{
  "n_layer": 17,
  "d_model": 192,
  "n_experts": 32,
  "experts_per_token": 1,
  "d_expert": 256,
  "d_shared_expert": 0,
  "activation": "geglu",
  "moe_layers": [0, 1, 2, 3, 4, 5, 6, 7, 8, 9, 10, 11, 12, 13, 14, 15, 16],
  "router_score": "softmax",
  "normalize_top_k": false,
  "routed_scale": 1.0,
  "balance_loss": 0.00294,
  "balance_bias": false,
  "router_noise": 0.1,
  "init_std_router": 0.015,
  "lr_router": 0.000749,
  "vocab_size": 8192,
  "norm": "layernorm",
  "norm_eps": 1e-06,
  "tie_embeddings": false,
  "optimizer": "soap_variant",
  "lr": 0.00973,
  "batch_tokens": 131072,
  "seq_len": 1024,
  "train_tokens": 529900000,
  "steps": 4043,
  "dataset": "wikipedia_en"
}
Below are experts of layer 8 (counted from 0) of a mixture-of-experts language model. Rows are named router (the router's row for the expert), gate (a neuron's input weights, with its number), up (a neuron's input weights, with its number) and show model dimensions 0-191. Each number is 128 + 32 x the weight over its row's rms, rounded and kept within 0 to 255.
Before each expert's rows: a language model's description of what the expert responds to; "gets" lists some tokens that make up at least twice as much of what it gets as of all text. This comes from a sample of Wikipedia text that the model never trained on. Tokens count by the router's weight.

# expert 10
Description: Mid-word name syllables
gets: "er", "el", "on", "ar", "or", "al"
router [ 48 141  72 127 152 120 151 143  90 130  99 175 128 139 117 157 152 109 105  96 138 104 143  94 112 115 127 152 113 152 126 142 145  88 156 130  98 141 127 135 104 184  72 156 120  98 117 162 182 161 120 130 153 140 153 117  74 210 143 103 145 130  88 145 178  99  53 151 109 135  96 162  97 142 153 151 107 129 144  99  81  86  89 131 147 105 114  97 157 178 173  80 120 211 112 145  92 143 170 107 148 126 151 175 125  97 144 178 111  54 118 137 157  82 101 141 145  99 119 105  71 167  91 115 182 128 138 113 124  64 136  63 110 114 111  89 125  72 180 155 133 140 118 161 165  86 102 154  26 149 104 187 162 152 151  99 130 150 106 131 142 143  88  88 141 136 128 113  88 129 138 148 183 150  79  99  99 164 172 168 153 162 129  78 121 131 134 169 166 101 103  89]
gate0 [ 93  95 162 213 123 131 140 140  86 150 141 135 141 118 176 117 118 100 124 167 103  91 200  96 140 148 110  57 140 158 120 137  99 104 174 147  85  67 118 126 162  75  76 120 135 166 109 166 134 147 135 130 118 135  60  89  63 140 107 156 137 120 136 168 142 145 131  97  90 138 154  85 114 137 119 125 107 117 113 161 113  83 180 174 123 140 132 108  89  70 127  59 165 129 153 107 164 140 140 114 200 134 107 132 153 110 127 126 136 173 142  96 163 129 127 160 146 111 105  96 148 131 198 148 178  67  76 147  77  83 155 127 165 126 185 150 133  80 138 178 186 174  55 163 113 123 108 165 140 135 145 126 136 137 153 120  86 136 183  85 146 138 198 146 131 155 171  84 186 163 106 121  68 122 122  87 113 147 141  83 140  71 114 119 125  79  95 135  88 142 139 108]
up0 [169 170 101 131 169 169  77 105 134 150 157 153 128 132 150  83 111 104  96 144 174 177 108 165 141  83 102 176 117  62 192 141 148 136  95 101 164 161 149  94  92 176 142  89  87 137 166 115 141  72 115 144 174 137 162 190 126 141 102 166 144 108 128 166  97 129 111 118 128 153  74 145 138 200  95 151 102 138 112 131 109 180 160 139  81  94 132 135 161 155 120 191 165  68 162 126  61 174 149 177 110  92 106 184 144 129  94 197 122 111 115 151 125 180 179  92  92 139 115 147  83 139  68  90 135 106 144  98 169 143 122 118 124 111 178  86 182 118  77 107 149  89 193 141 119 129  50  92 120 148 113 135 133 107  92 149 146 165 105 126 135 113 123 124 181 139 128 149 137  97 103 193 107 138 167  72 190 135 169 136 127 101 131 145 112 120 134 136  83 112  93 138]

# expert 28
Description: Word-final suffixes
gets: "s", "es", "ed", "ing", "ers", "ation"
router [ 70  92 109 138 127  81 134 137 168 143 101 112 123 116 136 177 140 119 143  88 112 112  67  79 114 134 103  97 112 143 104 104  77  86  71 158 171 151 141 120 137 141 126  89 115 137 103 119 113  68 100 161 127 127 101 128 113 112 122  95 154 145  83 140 184 111  74 122 111  87 123 199 116 150 152 112 134 131 180 128 154 138 111 155 148 123 136 107 108 139 108 153 193 149  86 127 161 114  80 130  92 160 194 135 139  83 138 141 142  65 130  59 124 118 128 135 127 106  92 155 140  87 179 169 180 105  70 162  90 110  78 187 166 131  97  86 155 125 151 153 132  97 101 123 110 102 157 170 146 147 124 125 178 155 150 107 122 173 139 200 114 149  80 157 134 166  76  61 117 111 141 114 151 116  74 162 135 203 100 179 120 183  99 104 184 176 194 183  86 107  89 148]
gate0 [157 148 175 131 104  97 115 135 134  92 120  76  91  87 104 177 174 140 139 105 109 105  78 138 145 108  60 115 130  91 142 132 111 116 173 159 140 105 101 143 104 166 149  78 150 159  96  76 127 121 134 135 145 121 101  43 112  96 163 110 162 104 112  74 149 145 173 160 102 202 128 139 134 138  75 114  75 157 113 144 137 135 109 122 130 169 142 132  60 134 133 157 156 144 131 141 170 162 148 153  97  99 112 145 164 140 153  96 131 125 151 188 129 124 161 109 149 147 105 134 176 146 119 124 152  56 142 141 105 164  72 153  99 116  99 155 133 201  89 185  91 146 124 105 149 207  65  66 187 110 133 118  85 166 106 152 154 124 136  81 106  96 246 120 102 103 105 124 168 154 160 138 101 123  99 153 126  77 165 133 153 109 111 132 141 196 109 150 194 125 147 129]
up0 [126 136 109 157 139 160  87 154 102 143  98 204  88 169 124  83 115  97 125 139 107 142 137  87 121 131 151 151  74 124 147 143  99 150  57 137  86 156 130 147 104 112 113 124  66 111  97 177 118 100 107  90 140 147 144 139  78 125  44 115 108 138  83 169 109  91 112  97 114  83 125 151 128 102 144 176 156 133  97  96 115 134 134 164 164  66 162 124 150  90 103 112 129 172 122 135 164 170  48 168 153  89 134  51  81 160 128 113  99 101  77 105 125 118 128  86 113 121 114 164  97 146 129 136 189 191 113 123 159 172 203  83 146 107 113 125  94 143 165  71 110 101 164 165 129  93 153 152  74 176 158 142 169 110 127  94  58 146 107 172 139 136  28 166  89 150 144 107 143 147 121 110  85 121 104  89 133 143 143 123  79 152 103 120 175 109 179 108 141 138 152 114]

# expert 1
Description: Past-tense verb endings
gets: "ed ", "ing ", "ated ", "ted ", "out ", "used "
router [131 126 150 138  96  80  97 178 154 113  92 183 105 133  86 165 109 137  94 159 145 138 148 139 102 134 107 173  94 118  92 106 170 165 146 115 113 138 104 117 156  71 161 150 109 103  59  94 157 102  91 122 195 126 111 153 163 161 136 132 153 139 111 146 120 183 146 162 136 113 150 139 158  40  86 178 138 101 142 138 120 169 159 163 143 133  95 124 168 131  86 100  80 115 131 147 163 167  57  50 126 101 166  88 143  95 101 148 199 121 142 112  66 101 136  80 158 126  78  53 123 150 137  97 110 176  80 166 101 136  94  99  98 118 123 149 147 169 124 149 167 129 161  72  88 106 150 143 130 166 108  90 149 125 167 168 151 102 149 107 135 130 155 103 157 192  93 109 168 114 152 162  94 122  66 177 132 180 124 105 134  84  87 138 192 128  71 105 150 160 132 150]
gate0 [165 115 160 129 126 197 178 115  79 161 128  95 105 102  92 138  81 163 113 196 208 130 152 172 134 101 101 143 188 114 124 158 179 108 126 161 142 105 146 130 121 146 144 103 139 161 121 113 125  69 135 108 184  94  96 174  77 107 102  95 100  94 119  72 120  61 109 120 115  83 124  58 209 144 120 153 114 176 107 131  84 192  56 153  76 106 139 137 140  97 115 112 133 121 109  60 125  99  71 120  79 140  93 153 133 146 137 134 116 121 192 149 121 143 111  82  96 123 145 159 138 122 100 151  83 100 146 166 134 192 125 121  94 132 127 137 109 162 116  96 130 143 165 130  99  60 106 171 125 158 139 149 119  80  81 100 137 114 174 142  92 173  95 127 140 118  94 140 136 137  87 166  89 148  59 179 132 149 103 151 137  75 108  87 128 120 103 132  89 143 146 183]
up0 [145 160 171 125 125  96 122 107 154 140 131 138 136 117 105 160 117 177 159  56 117 139 136 112 151 119 149 176 175  83  70 119 110 198 147 146 149 138  76 133 136 127 116 169 141 145 152 173 107 147 168 148 138 148 174 127 178 155  95 169  90 125 151 154 187 141 162  91 141 160 112 155  74 123  66 111  83 120 171  76 112  63 156  93 101  85 162  96 165 112  91 136  95  70 172 140 149  99 104 167 151 191 170 139 135 115  82 163 144 120 101 129 191 128 134  83  74  90 176  63 146 134 128 173 114 117 172  84 144 108 136 128 109 101 126  87 132  95 118  87 140 105 109 112 158 173 145 182 123 111  97 127 122 142  40  87 145 103  82 109 157 140 105 203  64 171 111 151 116 166 175 119  95 112  97 107 161 127 139 150 181 134  90 136 133  90 155 154 147 137  88 103]

# expert 29
Description: Mid-word letters in foreign names
gets: "h", "l", "z", "w", "m", "eb"
router [123 143 127 133 180 105 117 154 103 103 129 125 119 134  77 148 128 152  93 199  70 111 115 102 106 114 132 133 122 152 129  82 140 155  98 103  61 124 119 144 118 206 114 109 123 114 145 130 142  99  98 142 129  59 112 111  76 148 145 123 149 140  99 151 140 142 126 143 164 122 124 179 222 102 107 133 108 111 142  85  64 121 147 132 148 120 105 160 130 121 147 140 145 161 191  91 138  84 144 170 170 188 101 112 202 167 180 121 151  83  91  84 158 102  53  60 131 166 134 156 169 144 104 113  98 146  94  98 102 179 122 166 105 171  87 154  81 149 159 110 132  75 157  81 127  93  89 130 121 179 132 166 136  95 119 186  61 158 169  86 158 175 137  99 165 117 158  80 106 144 140 127  64 146 171 162 149 126 115 136 167 142 211 142 104 121 156 144 111 130 149 111]
gate0 [156 117  81  74  97 169  80 149 110 159 149 123  72  41 177  79 111 115 104 171 137  75  95 131 118 107 202  80 137 149 153 106 163 191  97 175 115 120 171 132 144 106 127 123  42 152 126 133 153 169 146 143 140  27 125 152 108  80 105 116  89 128 120 119  47  87  89 120  99 127 170 125 113  76 121  99 152 112 136 139 156 130 152 158 159 138 111 148  86  80 135 130 106  83  96 137 115 122 156 191 150 143 130  83 118 125 116 123 155  79 135 134 121 110 117 147  83 121 196 122 133 110 166 117 161 170 129 157 158 115 206 149 126 168 110  77 134 136 171 141 121 122 161 163 140 112 112 121 152 124 127 159 131 133 119 137  89 126 188 116 155 171  98 155 113 109  86 216 161 144  97 109 127 132 152 144 156  92 195 177  93  96 133 181 137 124 137 149  78 112 117 134]
up0 [111 143  85  97 129 104 130 188 133 131 106 196 111 126 132 200 127 148 106  85 103 155 156 100 106 156 177  68 101  90 114 134  64  93 138 104 179  69 135  81 109 104  87 156 113 101 151 142  88 142 124 144 108 138  82 128 114  89 131 108 151 119 152  93 157 140 122 128 160 210 131 137 182  97 116 124 130  94 140 129 100 143  65 156 147 143 126 156 168 192  93 139 134  99 101  96 113 138 126 122 112 152  95 144 110 115 166 139 125  95 130 165 102 181 161 122 124 102  87 108 149 113 146 176 200 159  93 159 112 156 112 153 194 140 151 151 104 108 103 165  67 126 189  87 136 147  71 117 168 126  48  81 171 176 177 140 119 137 101 109 132 155 108 167  97 110  85 169 140 154 116 150 157 113 169 162 104 120 118 143 201 133  90 173 150 103  96 153 148 188  80 193]

# expert 30
Description: Sentence-ending breaks
gets: ". ", "\n\n", "). ", "\n", "\". ", ".\" "
router [145 164 168 165 119 122  89 138 111 193 123 123 104 113 110 139 156 132 133 127 148 127 162  96 117 119  70 128 121 110 158  89  52  78  71 141 105  91  70  97 148 133 136 195  98 151 169 165 125 139  89 147 110 118 130 164  97 143 135 144  58 118 143  91 155  97 183 100 102 152 181 172 102 195 127 107 134 149 146  92 128  84 104  56 165 123 138 184  95 147 126 103 137 100 161 110 148 124 121 168 153 158 129 131 139 133 176  72 110  85 144 190 119 122 175 108 109 138 143 176 174 101  86  87 110  70 164  54 168 112 138 144 146  83 120  83 109 111 120 167  95 154 174 173 155 144  94 111 134 102 149 136  99 124  93  72 176 146 179 173 123 124  85 108 155  87 192 144 167 174 148 126 130  80 168  89 115  89 137 148 155  87 137 147 135 119 129 129  92  60 153 103]
gate0 [127 100 168 126 139 129 142  96 118 177 104 138 135 140 194  70 126 126 107 104 152 106 151 148 172 208 128 108  84 139  96 122 101 159 148  99 124 138 132 116  70  75 120  88 143 173 154 118 132 153 123 113 120 125 139 146  78 126 120 130 117 132 112 131 193 106 107  75 111 110 132 135 183 142  79 101 106 117  96 149 134 112  56 131 182 149 136 119 117 160 130 101  76 127  76 110 125 123 170 124 192 176 145 133 119 121 224 141 101  68 147 169 125 117 154  74 140 195 132 128 120 182  98  49 122 112  97 133  63 189 127 109  92 154 154 106 120 194 178 121 115 116 151 115  38 130 109 151 127 156  98 192 165 115 144 175 144 118 107 159 178  74 115 150 104  92 157 100 167 150 129  52 165 116 105 142 139 157 136 159 111 108 124 147 142  93 128 142 145 170 142  59]
up0 [139  96 173 106 135 116 130 108 125 182 156 110  62 153 178  76  86 168 133 103 146 127 119 128 156 177 114 134  82 124 100 142  91 130  99 105 116 100 144 161  58 146 198  87 163  72 133  97 115  84 155 136 112  93 128 101 107 184 121 112 100 104 194 123 137  72 123 155 130 172 161  91 182 109 109 110 114 135 129 140 201  82 136 102 136 123 172 190 135 129 104  64 109 136  82 102 150 174 187  89  94 139  79  99 151  98 160 157 151 132 121 125 161 146 167 128 148 105 166 207 117 179 112  71 156 153  80  97 100 132 138  85 118 119 138 124 206 147  93 107 128 114 110  83  57 153 100  94  99 135  74 148 147 121 124 129 124 111 136 171 170 161 171 153  94 174 148  92 166 122 115  64 113 131 105 136 174 156 109 142 135 139  62 155 122 130 123 156 136 134 148  83]

# expert 23
Description: Numbers and quantity punctuation
gets: ",", "-", "/", "+", "–", "of "
router [171 135 112  74 130 152  81 103 142 163 168 125 163 123 161 113 135 109 125 134 165 148 149 136  98 152 132  91 167 117 131 156 118 141 170 120 100 123 131 141 161 103 131 122 122  72 121 103  89 174 151 139 119  91 150 155 110  91 163 114 119 131 152 185 142 102 129 102  86 186 220 169 140  94 176 102 159 160 110 157 104 146 157  70 116 151 152 100 111 134 123 158 178 127 140 121  53 139  72  82 121  98 166 160 104 112  83 109 117 195 145 177 142 166 101 157 116 138  98 104 131  92 121 193  87  98  97 132 168 178  72 131 123 115 160  80 132 150 110 125  92 150  61 117 171 116 210 147 139 127 166 137  59 170 118 150 128 147 115 112 119  65 109 199  91 138 144 146 110 135  35 147 114 108  79 183 124 120 110  87 132 128 169 156 114 114  59 143 118 136  77 169]
gate0 [118 112 113 143 189 150 132  76 161 160 110  83  82  78  84 174  97 142 142 114 131 118  54 146  99 115 151 153  83 131 174 114  66 103 147  91 147 135 104  92 117 174 104 126 147 142  98 186  95 147 132 162 148  99 181 113  94 122 144 171 181 133 102 132 142 153 106  76 140 121 129  80  93 131 116 170 124 134  79 133 135 133 161  61  52 177 142 138 141 182 130 150 116 110 181  98 146 110 116 121 113  67  86 132 142 108 137  81 114  84 132 119  73 152 171  83 100 165 126 180 127 134 125  92 158  85  86 173 112 101  97 119 109 160 109 107  93 112 139 107  84 101 102 149 185 124 111  68 123  97 175 126  78 129 132  65  62 178 153 143 128  68 182 116 178 118  84 168  95 171 129 136 148 154  69 149 148 128 155 135 125 127 141  45 139 124 108 112 103 143 163 124]
up0 [124 148 178 103 121  89 137  92 150 121 163 156 157 173 150 106 117  94 120 140 144 166 157  51 130  66 141 149 150 141 157 145 180 142 124 191 115 136 115 166 144 133 180 140 149 116 100 130 167 160 107 121 143 147 121  65 121 107 107  88 183  98  94  87 109  76  80 144 159 182 109 135 157 160 146 118 184  88 135 184  84 160 108 143 160 148 142 122 153 130 132 144 119 122 160 203 125 128  91 136 104 146  97  87 145 136 109 161 107 196 103 110 176 107 153  84 103  96  95 114 149 132 162 145 151 133 180  85 173 104 104 121 105 186 117  83 143 197  95 100  87 176 135  67 143 137 202 163 172  86 111 109 174  87 146 101 112 146 125 107 137 153 106  72  59 145 127 133 121 121 168  94 115 135 162 154 117 102 145 147  64 128 109 157 130 151 146 154  40 115 132  62]

# expert 0
Description: Verbs and infinitive to
gets: "to ", "was ", "not ", "is ", "be ", "also "
router [127 122 129  88 143 182  66 114 174  99  82 119 124 138  99 148 113 114 145 141 154  96 172 102 132 160  97 196 106 166 102  40 158 170 158 117 109 114 134 168 133 102 144 121 172 130 140  77  89 137 158 101 146 102 106 130 133  89 192 157 107 101 143 153 164 112 126  90 139 109 171  98 157  94  59  57 128 149 125 108 179 169 157 174  78 130 144 159 154 107  70 199 130 166 101 103 136 142 133  67 110  91 109 130 141 165 186 124 108 138 122 118 104 139  87  98 180 129 101 131  88 164 149 140  96 143  81 110  86 123 136 122 160 123 127 148 135 107 107 138  99 112  82 147 104 134  82 206 105 142 125 109 113 106 159 209 154 104 170 119 166 130 177 176 100 217 110 163 160 116  88 112 126 163 104  72 164 118 140 137 144 163 113 165  89  98 175 139 109 132 156 177]
gate0 [136  74 166 141 127 113 143 156 181  44 101  77  94 111 182 176 123 133  97 139 146 150  98 170 148  78 111 152 173  65 151 109 127 160 169 203 101  49 131 160 163  90 133  83 107 114  94 122  62 115 128 157 137 134 155  76 101  94 107 126 137 124 164 147 127 209 126 115 170 125 101 102 131  65  72  78 118  93 137 138  98 155 146 144 158 117 126 127 114 114 115 130 110 158 118  57 197 121 156 107 162 166  99 128 157 107 153 164 151 141 111 192  81  98 109 157 165 148 112 168 139 106 200 120 137 116 124 130 102 119 133 205 106 100 130  79 135 125 121 129 181 109 148 104 148 130 154 147 133 131  77 177 114  98  76  75 101 125 151 159 121 134 105 150 118 126 188 104 102  74 156  75 144 126 148 104 197 141 147 121 161 156 110 104 114 152 117 105 104  99 113  87]
up0 [105 123  93 107 137 143 161 144  52 165 145 111 139 113 132 110  64 126 129 117 134 127 137 196 177 125 117  98 112 136  58 118 136 126 127  76 160 132 179 150 120 179 103 137 120 189 120  79 120 139 151 142 126 130 147 204 117 158 137 139 156 156 172 120 101 108 120 124 133 107 101  79 113 131 161  96  79 151 139 136 189 155 162 125 140 140 148 149 159 142 169 172  89 142 225  96 134 100  55 112 149  90 156 128 171 166  83 157 102 116 101 126 117  89 129  53 136 109  61  89 145 185 122 170 169 172 126  88  76 137 109 117 177 157 168 186 136  93  64 100 131 120 140 123 100 147 152 148 116 133 116 111 152 180 120 116  70 129 149 115 136 110 152  93 162 144  96 160 108 120 135 199 113 146 169 157  76 159 106 148 148 138 189 202 109 115 160 140 192 150 125 155]

# expert 20
Description: Capital letters in abbreviations
gets: "C ", "S ", "-", "R ", "T ", "P "
router [186 133 122 129 128 141  71 134 168 125 184 156 181 181 128 102 141 149 131 130 105 131 172  95 143 124 141  75 141 104 142 128 158 164 184  96 122  92 112 129  50  91  81 161 151 142 151 151  80 122 132  97 214 102 133 128 142 115 120 102 137 112 132  55  83 123 161 125 146 120  96  89 122 141 151 152 182 137  71  45 146 112  85  96 132 144  84 151 107 137 131  93  85 100 108 122 124 101  83 154  96 159 174 113 160  95  82 114 106 125 177 143 145 145 172 160  92 146 161  74 123 192 160 105 147 137 128  92 117  90 126  95 113 146  81 111  83 102 196 121 114 172 175 151 159 115 149 117 176  98 133  96 130 153 111 153 185 110 133  62 146  72 131 126 118 182 130 155 203 119 133 154  88 145 123 145  99 137 168 149  97  70 154 130 112 108 118  78  80 107  79 166]
gate0 [146 107 112 102 127 120 100  81 143 177  66  68  91 131 138 169 134  98 110 100  67 137 134 204 152 174 126 139 127 160 125  55 173 138 160 105 109 121 185  87 121 155  85 140 136  92 188 111 106 191 153 159 119  98  88 143 131 150  94 152 120 192 137 145  94 134  92 127 141 114 138 105 146 115 117 171 120 126  70 125 117 140 138 128 135 165 117 100 105 188 111  72 142 117 149 130 125 118 170 141 129 142 124 128 166  96 245  95 100  79 156 187 153  90  73 124 136 133  88 108  89 124 173 205 179  99  90  67 150 154 142 146 183 110 119  88  68 137 135 142 173 174 124 136 161 154 145 130 115  92 125 141 143 147 110 146 117 124  41 104 124 122 134 134  61 144 156 149 142 147 133 102 113 165 110  84 105 174 155 117  95 127 135 136 151  95 150 167 121  99 185 103]
up0 [151 143  51 116 181  96 121  86 194 204  85  94 154 127 127 162  88 165 183 123 103 137 160 134 168 147 146 219 151 129 173 113  95  75 166 104 106 168  69  95 157 111 128 161 116 113 174 108 102 148 133 143 140 125 163 164 123 129 128 147 166 180  93 163  84 108 124 138 152 127 156  79 176 108 120 138 103 141 126 117 130 100 159 158 146 130 112  85 105 137 158  44 163  91 107 161 133  95 171 150  87  82 111 131 185 120 176  86  99  94 118 163 130 164 121 146 119 147 143 139 140 131 148 192 151 128  80 119 165 165 142 128 205 112 116 150  73 115 126 105 144 128 154 126 129 191 161 151 118 114  77 129 108 140  80  62  80  94  71  78 120 136  94 128  88 105 157 142 128 133 119 156  95 124 140 105  78 202 112 120 123 151 149  87 120 116 187 142 163 130 142 107]

# expert 2
Description: Prepositions before phrases
gets: "of ", "in ", "for ", "by ", "with ", "at "
router [138 144 127  84 161 102  98 138 201 158 101 194 136 115 114 121  88 122 175 151 159 111 112  73 136 144 101 162 131 144 122  91  68 125 146 108 164 121 106 166 114 133 190 101 148  99 134 108 186 169 115 152  86 106 173 115 171 162 125 124 165 149 125 120 137 144  89 160 104 181 112 176 142 118 124 127 158 110 133 118  69 196  76 152 103  92  47 107 127 106 129 128 147 161 126 107 132 130  89 118 211  54 102 150 113  85 185 165 148 138 122  66  59 108 169 110 170 105 116 129 152 128 144 101 162 145 118 183 142 138  92 130 137 100 145 108 135 126 127  90 106 148 130 115 117  95 184 135 138 121 148 121  86 141 175 112 102  87  59  91 102 129 113 169 141 138 117 160 152 105  32 108 101 159 111 101 144 117  94 119  97 107  83 157 176  76 149 177 186 150 163  77]
gate0 [125  72 116 138 153 158 123 107  99 103 140 133 127  92 110 210 120 139  48  81  68 157 143  96  90 114 100 157  71 216 130 144 114 122  98  74 116 113 141 114 143 118 133  88 144  94 142 173  94  55 121 147 128 163 173 125 138 168 100 161 144 143 103 115 143 119 104 197 129 124 103 147 169 109 131 137 115 139 137 131 175  61 150 135 121 154 157 131 121  49 129  89  79  90 119 145 129 107 220 129 144 140  91 113 135 109 170  95 143  92 147 145 117 113 150 160 150 146 146 179 142 152  90  85 111 137 110 100 139 113 131 186 205 124 149 160 144 108 170  98 175 111 110 135 124 136 112 122 154 169 173 151 139 148  74 124 166  93 141  95 112  81  97 152  83 135 118 136  75 199 224  79 141 126 118 189 137 108  86 120 155 137 155 120 129 159 116 115 159 100  80 109]
up0 [142 122 107 149 148 115 157 147 133 109  96 135 141 116 131  85 132 135 176 144 135  47 122 112 189 101 100  81 168  59 149 133 137 149 127 130 153 154  60 129 116 100 142 182  65 168 128 171 166 154 162 158 178 121  93  80 201 135 164  79  76 139 101 114  99 125  97  96 139  91  96 138 152 135 127 151 113  93  80  84 101 198  99  96 149 103 123 138 182 171 160 135 215 175 148 173 137 173  85 179 160 166 145 141 137 154 120  97 125 143 151 170 135 103 143  98 186 144 186 145 161 146 152 129 172 132 143 141 148  91  81  82 119  91 110 121 106 188 125 121  91 152  79 142 106  76 176 124 154 138 115  99 123 155 149 103  67 154  99 122 170 125 128 141 141 151 131 136 132  69  42 169 122 161 129 111  90 145 145 189 123 117 126 139 136 138 169 140 146 108 177 144]

# expert 8
Description: Word-initial consonant pieces
gets: "E", "pl", "cr", "c", "dr", "F"
router [184 117 158 117 163 129 140 125 114  94 152 103 126 149  56  82 150 155 133  90  93 154 137 172 150 171 107 118  96 109 151  93 170 136 147 160  92 147 124 128 133  78 109 160 157 108 122 165  87 117 115 135 124  88 136 192 122 139  92 140 139 155 171 113 110 180 148 128 117 131 167 146 188 120 114 149 169 162 117 149 126  95 130 124 166  70 162  39 126  71  89 127 142 124 141 141 139  82  88 174 145 108 136 162  94 170 125  80 108 153 132 182 116 150  90 140 116 161 115 128  67 183  97 166 126  91  71 134 171 139 153 137 130 147 144  99  99 139 103 123 111 101  83 146 145 111 124 129 127 101 172  83 191  70 149  88 189 209  70 161 139 167  63  54 143  91 165 123  60 151 118 108 106  83 166 151 126 105 102 104 134 103 187  81 116 145 123 101 135 142 102  74]
gate0 [163 112 144 143 162 188 131 144 126 162  62 120 149 185 153 188 188 150 107 143 129  61 184  90 131 174 120  73 146  81 125  95 140 124 143 151 150  67 207 116 110 113 167  84 124 107 148 133 102 140 119 109 160 134  53 156 144 119 119 115 150 131 115 124 161 164 106 147 111 127 172 143 137 131  97  87 165 153 162 131 123 141 183 161 157  87 160  69 165 125 119  94 113 114  77 152 105 132 148 122 141 129 162 144 166 134 152 120 157 155 160 125  49 100 108  82 167 138  21 138 194  97  98 184 111  73 154  96 137 152 112 124 120 118 101  91 100  83 158 104 100  87 127 166 149 104 165 110 177  90 164 171 132 103 173 137 137 151 111 121  95 134 119  83 141  74 114 152 122 174 124 115  94 189 122 106 107 144  95  97  91 147  91 129 148 133  95 178 121  81  98  98]
up0 [ 63 160 150 118 108  95  96 144 136 117 191 120 106 115 132  98  64 148 149 166  75 175 114 146 175  79 141 185  69 140 170 117 117 123 114 140  57 182  58 103 147 195 114 181 140 161  73 128 192  93 114 143  88 113 190  88 116 122  82 144 129 100 156 155 121  92 145 112 131 128 114 109 110 136 180 145 112 117  93 130 164  72 125 115  97 154 100 152  53 117 172 174 115 121 178 128 131 180 119 157 136 130  71 107 140 138 130 152 166  97 114 148 157  92 125 164  93 126 206 137 132 132 158  88 111 194  80 139 122 155 123 133 149 145 162 137 146 172  98  86 150 162 138 134 103 138 129 181  68 131 105 124  87 108 101 154 148  84 136 137 164 105 146 163  88 120 193 109 109 100 138 160 178 100  99 132 137 171 153 158 129 118 140 175  76 148 158 105 102 185 107 133]

# expert 16
Description: Sentence and heading ends
gets: ".", ")", "==", "=", "|", ")."
router [164 124 102 137 161 180 150 118 148 132 158  80 156  98 112  82 109 108  74  77 179 185 160 121 107 171  73 102 118 110 149 186 128 136  78  94 152  66  90  96 169 107 159  99  67 162  99 132 153 130 138 139 105 154 103 116 139 153 135 124  70 121 115 127 184 154 135 138  96 117  94  87 102 147 137  82  97 148 125 138 162  54 150 114 180 169 178  81 121 129 166 115  62 147 141 111  99 107 148 163  96 149 114 175  97 139 101  74 120  83 126 142 171 114 167 177 106 158 177 102 129 112 154 112 112  70 132 129 164 154 139 154 171 137 167 120 102 137 139  97 108  81 158 102 172 164 125 121  82 106 142 140 118 160  99  92 158 155 151 121 122 107 113  79 162  74 163  69 133 192 187 109 134  83 114 158 148 168 109  96 191 162 147 164 103 157 195 135  91 165 158 144]
gate0 [109 111 125 128 114 102  96 140 125 130  99 157 112 170 132  74 127  96 142 121 123 110  91 159 120 114  99  96 191 173  97  88 202 161 105 118 145 127 155 129  64 128 110 160 102 165 120 130 156 114 130 195 153 129 127 183 134 138 101  98  88 131  85 147 157 111 123 135 102 113 101 114 169 143  95  66 138 121 160 103 159 140 142 130 139 212 160 132 136 129 121  73 107  80 108  99  88  90  79  71 246 129  72 165 122  89 106  95 141 110 122 105 170 109 132 114 118 137 119 122 111 110  91 126 108  77 118 120 160 170  76 104 234 127 140 136 100 148 176  84  87 129 118 155 126 119 160 152  58 157 128 123 130 138  92  98  65 107  88 100 132 145 182 127 174  91 119 167 108 103 111  98 139 174 117 130 151 129  89 125 113  49  75 113 166 118 107 193 144 106 121  96]
up0 [153 157 116  79 136 125 144 119 108 181 170 147 147 158  73 102 135 118 121 157 107  93 108 115 122 130 130 136 106 102 199 200 112  79 144 157 134 103  96 115 151 188 110 120 127 113  83 134 108 101 189 136 116 162 121  82 110  77 210 144 130 180 165 117  86 141 158 154 157 140  81  96  56 130 184  77 141 102 164 122  73  97 155 151  93 122 121 159 113 133 184 189 127 105  97 142 106 214 137  94 104 139 158 102 124 188 121 127 112 150 124 141 110 109 125 139 134 139 105 150 102 177  90 107 138 140  61 111 170  80 128 141 140  85 100  83 102 153  89 174  96 144 156 151 107 130 151  98 132 113  82 114  85  98  91 143 158 127 179 183 181 148  66 125 144 174  78 141 166 126 123 108 132 136 198 156  95 144 155 105 142 158  77  95 140 121 171 118 189 156  88 142]